From a checkpoint of a small mixture-of-experts model trained on Wikipedia.
Experts: 48 experts in each of 5 layers, 192 SwiGLU neurons an expert, 3 picks a token.
Training: 498M tokens, 6503 steps.
Below are experts of layer 3 (counted from 0) of a mixture-of-experts language model. Rows are named router (the router's row for the expert), gate (a neuron's input weights, with its number), up (a neuron's input weights, with its number), down (a neuron's output weights, with its number) and show model dimensions 256-383. Each number is 128 + 32 x the weight over its row's rms, rounded and kept within 0 to 255. Numbers have three digits each.
After each expert's rows: a language model's description of what the expert responds to. This comes from a sample of Wikipedia text that the model never trained on.

# expert 2
router:126103112165134123131048099151101079135112166112113114174119151066162128209164152187150133132105131144185175135094131141095146111113134106149165114102106122179108079135158138115135146152075093110121114099109137073132173149138152171143112047140152109145103110117153153064156118135165129137136094120151135181063076166146156152103110127183127083147174142090128148120130141157175138152044
gate0:122111069251126105156183117074151167129199159156079191088139128168101106122084152135109149104156152134079137109093150102151136108173131166133145124163142113083088149048125121142141085146175127115172125143127162087148099086134130078143145148128145162139088143124132122156152090063147099118166072087232156148115134119111123154117073103146185072140111155198094127151138145144143147152168
up0:147120059229132138156145137084144159107178149134076168075128156110118078148097168146138137142125133117081134099088154102157145102166139129156159113170160138067124162035132129143158108134120129108147143140113158083128111124122110058163145137115146151151085101124124125147102101053140085094134086086195133154132148119091161179109102120135171076115099151176117129133131178130153147125145
down0:134114118105079111101119177130172121168150142117151118127151124150180163164117134204156161125125067137124167151134102124142125058141137154151051114125147148189173112144173105176099180084111158146125102214153079176095133152161065082105127117129093137135132133114127129184148093114122145135089106090089137083097121038116181110207141174165164172205093146123194045135136148120144109096105
Description: Passive participles and descriptors. Words after was/is describing how something is made or known, such as based, widely, inspired, maintained, hosted, plus School/Team/List headings.

# expert 20
router:140118150130126143143123179089149177141076136100138083125130072108156160115137077140168108149199171129155114108128130108098100118149079124142139176089072145146101052156124063145157153111173161177148054143091172135145121121122094129094101188187088161161079089125130155105113072105124109088116132137182168108197147081076124143145112098119093127119087114162077164068186082165059127108079
gate0:140079130093061149132180181081128112163111142147119123123146094176185144091135130115144161143129115074185168108142111175168109168124082129195153116174022168111097095146129122137140095108068109159113134157108153125194086091193193158114144146122148126173133127161141112185174107107131164122103161029085150120117126099129116110125088185167096177165151141196104140144134136159129087150092
up0:166097123132071151114145188117126163131120141161132130124145102155170140070082135087146160119118093105174179100133116198195097142137100138200145144158023140128050124154116167156175115133082139145147115113125166141158140095176149106156116155119126139170111103129133127163147124129135172099106156080101145149128115121172133128118095176183056161110151127204116131168118106112124094155058
down0:110166073123111106089124121093073052134107140055180192056116083091089170160147126128152123169116136155071131190112117073106127161116120153098157151107134140083158121135132113124156154128161127086184154118100165115153144178113056131103160131110146055087180116098116149093097166140164094156128100196172129165130115110124152125157132149101169089114166137130132157086127193139071170131105
Description: Commas and in. Commas ending clauses or list items, and in before places or topics (war in Europe), plus birth in Date of birth.

# expert 46
router:108112114121176146129160155137111141149114129157129162178066108073171151195169181059132087084133122198109138081108131082080083151111085145116119070183124098134092182115215133106157107183152127192188140166137161113195132127132165153108114094139109077150086118140125141147121147116128093071106133113186034136139082113061132131160093102172112103121148139134126123108148122143097132139160
gate1:111136133127150124134096138145133140160174129093134186130151121118094150140177155156200104164158179120080112092102114125102153082124076177154134099193097135164148081094193069157134139148140217151172147105126171109209097095123118104119109086135142139117115160116116137147180125111127137147137077069163098092092099156170075088115082146087114113118130193163095119157125082068122081135137
up1:137103133144112148126149133111102110094070141173123077118112148131153126115066098112055166113113113141145160158127134115138104168122153074082119148088149113092108158186097158104103114106119053103071138158130093163074162169143130150124169164107114081132133092122141114124073134141120131124106185169102149157154129105080181162157168109178130141143127055064150154103129182159117170151096
down1:093141142132107050094165121162130192154098171131103169148145093133117087080154172209165111126140134161123078099097134150072149106137075175081071153204126102169133127095130163101154102131128173109124127119101082127105152138171130142160110123080123149138093102146098140166142124161106119095140151153135115081180128097112115126106167177074100151130113143175164152141122098074147118095139
Description: Second digit of years. Second digit of four-digit years after 1, such as the 8 or 9 in 1868, 1981, plus words like climate or species.

# expert 32
router:107183071198127137169104130125158092100125103119159120082128152156095125172144148144095145110145127164146100095139103109140190127127105087158158087123152116080146122142138174126140105182147148138145079145101193125101113098105142102134077131115129086131130203035107068122176172132204073133130112112098137144139084093113100099128081125148040149114165106114157152107089114138174145191084
gate1:184133127157135105076120176160150135176139167082138143134101178131110158097154114144115148156118079131113166141084108039164096109165149178176227156118080136077129120116157160133086132099082160101142111089131116075108140161092158129090221145163107111096124146161103155082190102161147105155187129160135174118144122150151088103111095129118134145112193167160155147118119109138187086166166
up1:135138117158186176126145118157145216099130129056140159137144164150115147070107138131130082112104098109136146128102161091166104139195136135170154177106113179064157087104166204150119160132139142101101121095200137101104141153072170151085158134124087130094113171201144115045126153129125149114126128121144157148081134133179122108102084086146109117126177137168145154110151141226159108149158
down1:107085120070135139061150165144138101184160147153129136121148147125123139118129133129148155147114170113067206108101155095172124103166118124148114097100093106059102100135143128061155136136130130152090170110117098158144133150121123117127131153095125165141109099105111183129093095182114156098209103198147166135107142133104100110131105128128138106155152119165108128101094082132152148154150
Description: Space and opening parenthesis. Opening parentheses before years, ages or authorities, and bare spaces before years or table numbers, as in (1996), (age 60).

# expert 22
router:121173124114066128115149148155107169135096116100083114151135137079123146158101100097177123092138189134119111066136090144140090132144114067096169107143134123106100103127183117096134076160112131142173142147108153128124062096198133136121123119123161165143079157118115063122129091156173149144141155089148181137142199106143144111169124110132160108145144104146071122121042120152139108101143
gate1:160134116126156092123062107080087182149196140177123081130139182171095140103134135112125122095094141157158177065131148158118136072112130152105114144105032131158136089148115064157163147054132144129142070113136155163073208187134111090170099124146168124215101112138148147134105107150134124134085126146145154145192188106148158101143101158138101149164092155090100100113096162141084160117129
up1:178113123113101105115050160074131169161178085163157107133139158163086204114098153127146126099104121180181170122162169132138153066159135155108141113135056153126129068131155060187174153108084143098144085078115119143068215183098082125137128133122173085186094143102125147177104144119140127135066128155159137129138170112137145087107104134127089128148148175092106140084091134155076153106115
down1:075088118106131120197168142172151130118092112107126149101189137155084096148165130130107107160155130174113112146177122136104126159096099166179177111162142142130116150092161178086134153101122149123116159095123107130112109165155130102131165143125147103088096099150127085144142126033064117123097138107125145099147175153114144080078123147158109137100211104148154144108141110111188137100170
Description: Table pipes and close parens. Pipe separators in wiki tables, especially election result tables, and closing parentheses after years in lists, plus State and However.

# expert 16
router:121095076142073129173134151101065186177146133114122047169142148094141151072089150226173116102105114142166107096110092111140131102101100133146115089113175155113097103103132139095149130114127142122145105114108186147159065160123161070118099080123130086093166123167136147121155116159152149088139136158122094070130141157155183098116179152128107146152123149105096138108124125115128141143114
gate0:089127132161132135125099116139083178086088154159118139142178146095086096179152078174119176148070095177185160139118149107172035148130098134158145101139084095111115107110122130074155160135076220138124114109212166134132152117144081121190132104187109183129123134177165153131109144084106134102115085132081081136146059140114165138115156097120124122082196139090130136122167152105201121131157
up0:107129106169131138143111127134088194086074123166117153168182159108112111190164061185119202187065104175188178132111152108188042177113098139173144102138094107115110117103092136088152144144087201147127126130197169108126142093175117138164142109217092200106099121172169139148116119093110124099128096154083111153115073105126152137120131100115142118095184141120136129121155184104208128116138
down0:170138093130104153138181104179116136149196143113132105108134146097128111111194113148104134115133101084141089123079075126125133173128125130131107090117136174118079101080120160142175109096159036107084096133132095103164191113119124107116111153141167092127131146111111105145120108164129128102069169130126157089101178084173101108205091137147155170181120095127113131123095177175135180126065
Description: Prepositions of, at, from. Prepositions after nouns, mostly of (Handbook of, University of), also at, from, to, plus some title words like Conference.

# expert 21
router:071105108129069134051149160135149139131126171138122122149106139073078130120069159162113166109123136181131149138142136143152106067167164166130149184119139159172132159082130121051134130159101078149185162092098140152093094131113096166180114083179131113189072073131098113146165106140113138091108095169163163110161031126102148128135090149077126147116157158135083123069138075155147092148159
gate0:178168151159110151155145143079162108174119152144110176179168192070163077093119153066083099140109056196207150102132104104129110143111132209141115101107147100111096121107105088170138140149168123062136136136122135100160124099092100122161099125157138154149187121142135155085160100109160138128144088087121102137181117113146076141149127080100130129140159106158128127172117157141138120158119
up0:104176151182130126117124134120158169127109123143152180105137072113071140142163121150163128180117118131058116085148116176144118158159140115116142154085079116171155112144159147116137105121148145134113123102174108227084158182135090118095164130101127128149174140118167151143169161078159139072091146151142143112147096113070142136186077172140107201099123157113125121114094140106144162127166
down0:117072116038132107182129112093070090162140094107112148141156176125142158106106169141129105186128129116189113144058137090118150104108144155133143092187172119129131116138090107128184166103086138123055149144057117067123103081156126121139127117134107137103122098174115115095171125069126075071120104131092113124097128121112095111161133109094165141143099128121135123149044089117150129113137
Description: Adjectives before nouns. Adjectives and nationality words after articles, such as new, American, British, modern, local, poor, plus the verb be.

# expert 41
router:153092153131147152090112165040100053109082100151110180124129176143140094112123136106082126210124101156078071151127183164094128140094114154153098057132193132096137095131082127134175129150085194134090150207169097111227080126151119128088128147171149147137119206084158169141173113164159129089056115067165120135093133125085114120155128161079097093183170156174115120127055116169159131197016
gate0:146140118107071105193118191128168159126167115112057122125111119135175125101117147150147095209160096135103142115170132110127140166124165086134158131120175131137078148085099201154118111151136172139186121126160079131102119156132176086111078128184115089094102072109180172192161108101092139196146133101203116114118140103160079159078081165118170122138075124117097155174136044105099102167091
up0:137152118111063110188128178144171158116173108119095114107066130138175132102120132134150106231185120120119131141163131115138153151120131103111154121130164139118094131086083157134133110145144188127172119145163098116139106153117154089125058122182089066122116078107200176204164106100074120198146145068204101116134117148138078155104086157114150109134072121102114155172117053108111117144083
down0:112179066089129185095158165129132086119153124130118173163100086180119149136125133100141117088055142100142194113156120149130158169129163078111148081127098115177113117109148142133165172110019111131093122162055209107166177091170092090165137138128100163110125140055146194081132082151156124117169172099148089152120146097089132133119178102095147165121186146061167065083108118109129096128149
Description: Clause-initial pronouns. Subject pronouns and relatives starting a clause after a comma or period, such as he, she, it, which, who, when, plus non-Latin script bytes.

# expert 18
router:169137107123085128113128135056095135094108129096119185173150126147181165110178122130124097112104126120112099115122132064065074117130172131134120075114179088110092160097126113071151208177095149162132117072113121139174162140109110092147097108113128136108114139156112143067103093173131122143145087129138133122167125160078111146085157145095097204125145121162093077120152091091117155120154
gate0:158140148167132147137086126125119098173091135048088110144152124193151103102090148129178158113118165154134143110087108159145127135142115170145087110157193114098094154166147100143171120143148128072146168075105097130110167075159155089073139147108113076080170104154112172070105141139118203176112090111106169116126147119169128174107081165160111098110182096183109070151132113084117044091130
up0:081105105078131117110160102143123142115131159225145137145112139062022174080123099131071147183192072163105124119179135111083094142157119087149160131158120102116120151095137153118076130106125095144097122158139174134102081172112119139162117091147140149172108165170109076184115131146071098090113148188128065110106104135084150115213157153071118167093119095081201147065097178118165152105138
down0:126160101091137108164149153116126112097119106189165130121112132110093183100137135098119169181090110178109154125142141127149061144145118175118065092107141070124068104139119056148134122133106123149090108142127098121140139106092157110142124056174109103092135118140138130121118193187069108180112100123154145107139062099112150087215145152142150154157173131063159138131120122129121092109168
Description: Capital initials and under. Single capital letters starting names (D, K, Y), words like United, San, West beginning place names, and under in census age statements.

# expert 17
router:096081112108168104099105079154179126125162166097189129143124097112082107166175152120125169112135107059135135119125203087088110134157151134092140132110166129071088159129122149134121094076153067131096131072121151117086069123113096114135122119170114073102159125151135127132162085107181158168125195072124123129134127132118125129081104146150102100073145141070086116157148136141027074222154
gate0:032124169124162164064180066115058113143125121123070150198159143040131159122129118066083123071100081118111126125108121134131085110119141114136130139139179157178099130118105073168210079131093086165165126129120156140110130169083112130153171148109147086121143082134121167088083138122129157040123100145088055122136064122097198163104126166067131072095134175166107175064121111171146148116118
up0:216116080108088116193070197154194138103134133141188096059081133213125088115122124205165126174156163124144125154149138126140164146109127149110134106101073101096160125156166195108052178110162155082114123138116107114140109070186147115121089105145102174124118188124118095147175145149104094219123173145162200136132183144170048098133131110165134189134118093088131069184144166086095119120129
down0:111136119130133129142125079121094135117127164117117175116178114088123144153092099107120120108092078092115154110105120159152086138121125125135110212147147123102078169178129105188101065138070073152155132159112142128136132134062161175157077185164157154157138095183094064110177155059100127078113149129057103124143083148067141141108091194091176130136136110189105140149131159118156140115112
Description: Section-ending breaks and initials. Line breaks and == before section headings, single capital letters in abbreviations like F.C., and words like War, well, made.

# expert 28
router:121134176063128134050110081105075118154102171160130179113109121096118161096130164100068132113164130137110144092121098093097073123146131162182069159161056138105116134128182128130119097100191129160158150078065020079146160216088113155094138147126130132136168160155139110144135095104121120148183149139154140140110133163138091128125083111121181127119157103098113143093090165136094083061164
gate1:119133099151135096147125098155115115138065100160134071177161110138143110096068147104115107176145166157163175156170060147144103107219131156171115146142126132101153152193172108110121113125094129174144181129120105193068128148113131133169092145167139070130163188170087146154109139179134132132157140132104143139167108142180132176108116121122119148117131178138109184052142179099163054058107
up1:112165167083102163113130154118157146151152143078129167120113142098124161159155130170145159065098097131067056120093184115127149154044118129122176108140140118142089098099085140157141109184164094057124066131119134079188126069152177149131145138110124169121084059075152094120133127082068133126104138166126091120113151142094125096129167104160153069142112117156137129233141093130080133180152
down1:178155114120089111187095110168154116149158130147139137116146122143172113126129129073087077105100099079103148126128139162121063129138087152140057128128121109079185170062111138120078159120105111158153105143137157143083124172101142141145132161179127211151147110118156105042143127083142113110118142073171118101097127134067133155182096143137106174099128107133191155061132115133119145135118
Description: Digits inside numbers. Single digits within longer numbers, codes and measurements (76234, 24,324, 710), plus the superscript opener ^{ and capital-letter codes.

# expert 12
router:095154116085113154149137164194120065114126142121112184111109166143091154195162128141143110075086142115194148121100077091150097161118114208181130099126148127133101114100137179105127136135098142117131190099100163139154163099088150155116159158157123154128099064120145131136124100105095103144128110104116110085097105118105140119105142162126138066151129150129160110109143141093171146130099
gate0:113096082155099144157123218117142115106132106171146144146105185161176072153221117118138117097100122153163156164138085194115185190142135125138216124089119111112102129082104157114110162102188136093152122141105100089144146086155152148138111090176059109136115148107147159098183104147164143190172154122163161081128132108194096136112084147082101124162124112122078116226109109131085079173103
up0:103085107142137145142130214115137112123120088200164155183135181165152090160233122151139150147119147159129157169157080143113151173133148092121208111111132137133101143075111162096115130113203158098169116152122106121172120110169134171172098089188061112133136133136171154103203115162120139199181126115195162101088158120175096124084066176084085123147150110132099122210122093140111114172068
down0:141116122083154136063099108136170152149146116175145140174079137160165153110117185106173146208099120127065127151089061130099124080100188162093134103147126139130098115067120158081087131144152094111211102114122146163171154144185137136212190148154185198110166146097153096142079124090121146126069140131120226128108146219177166134155125127120173158141134093149122086069101149152127131091133
Description: Conjunction and, possessives. The word and joining noun phrases, plus his, her, other, family, former, football in biographical prose.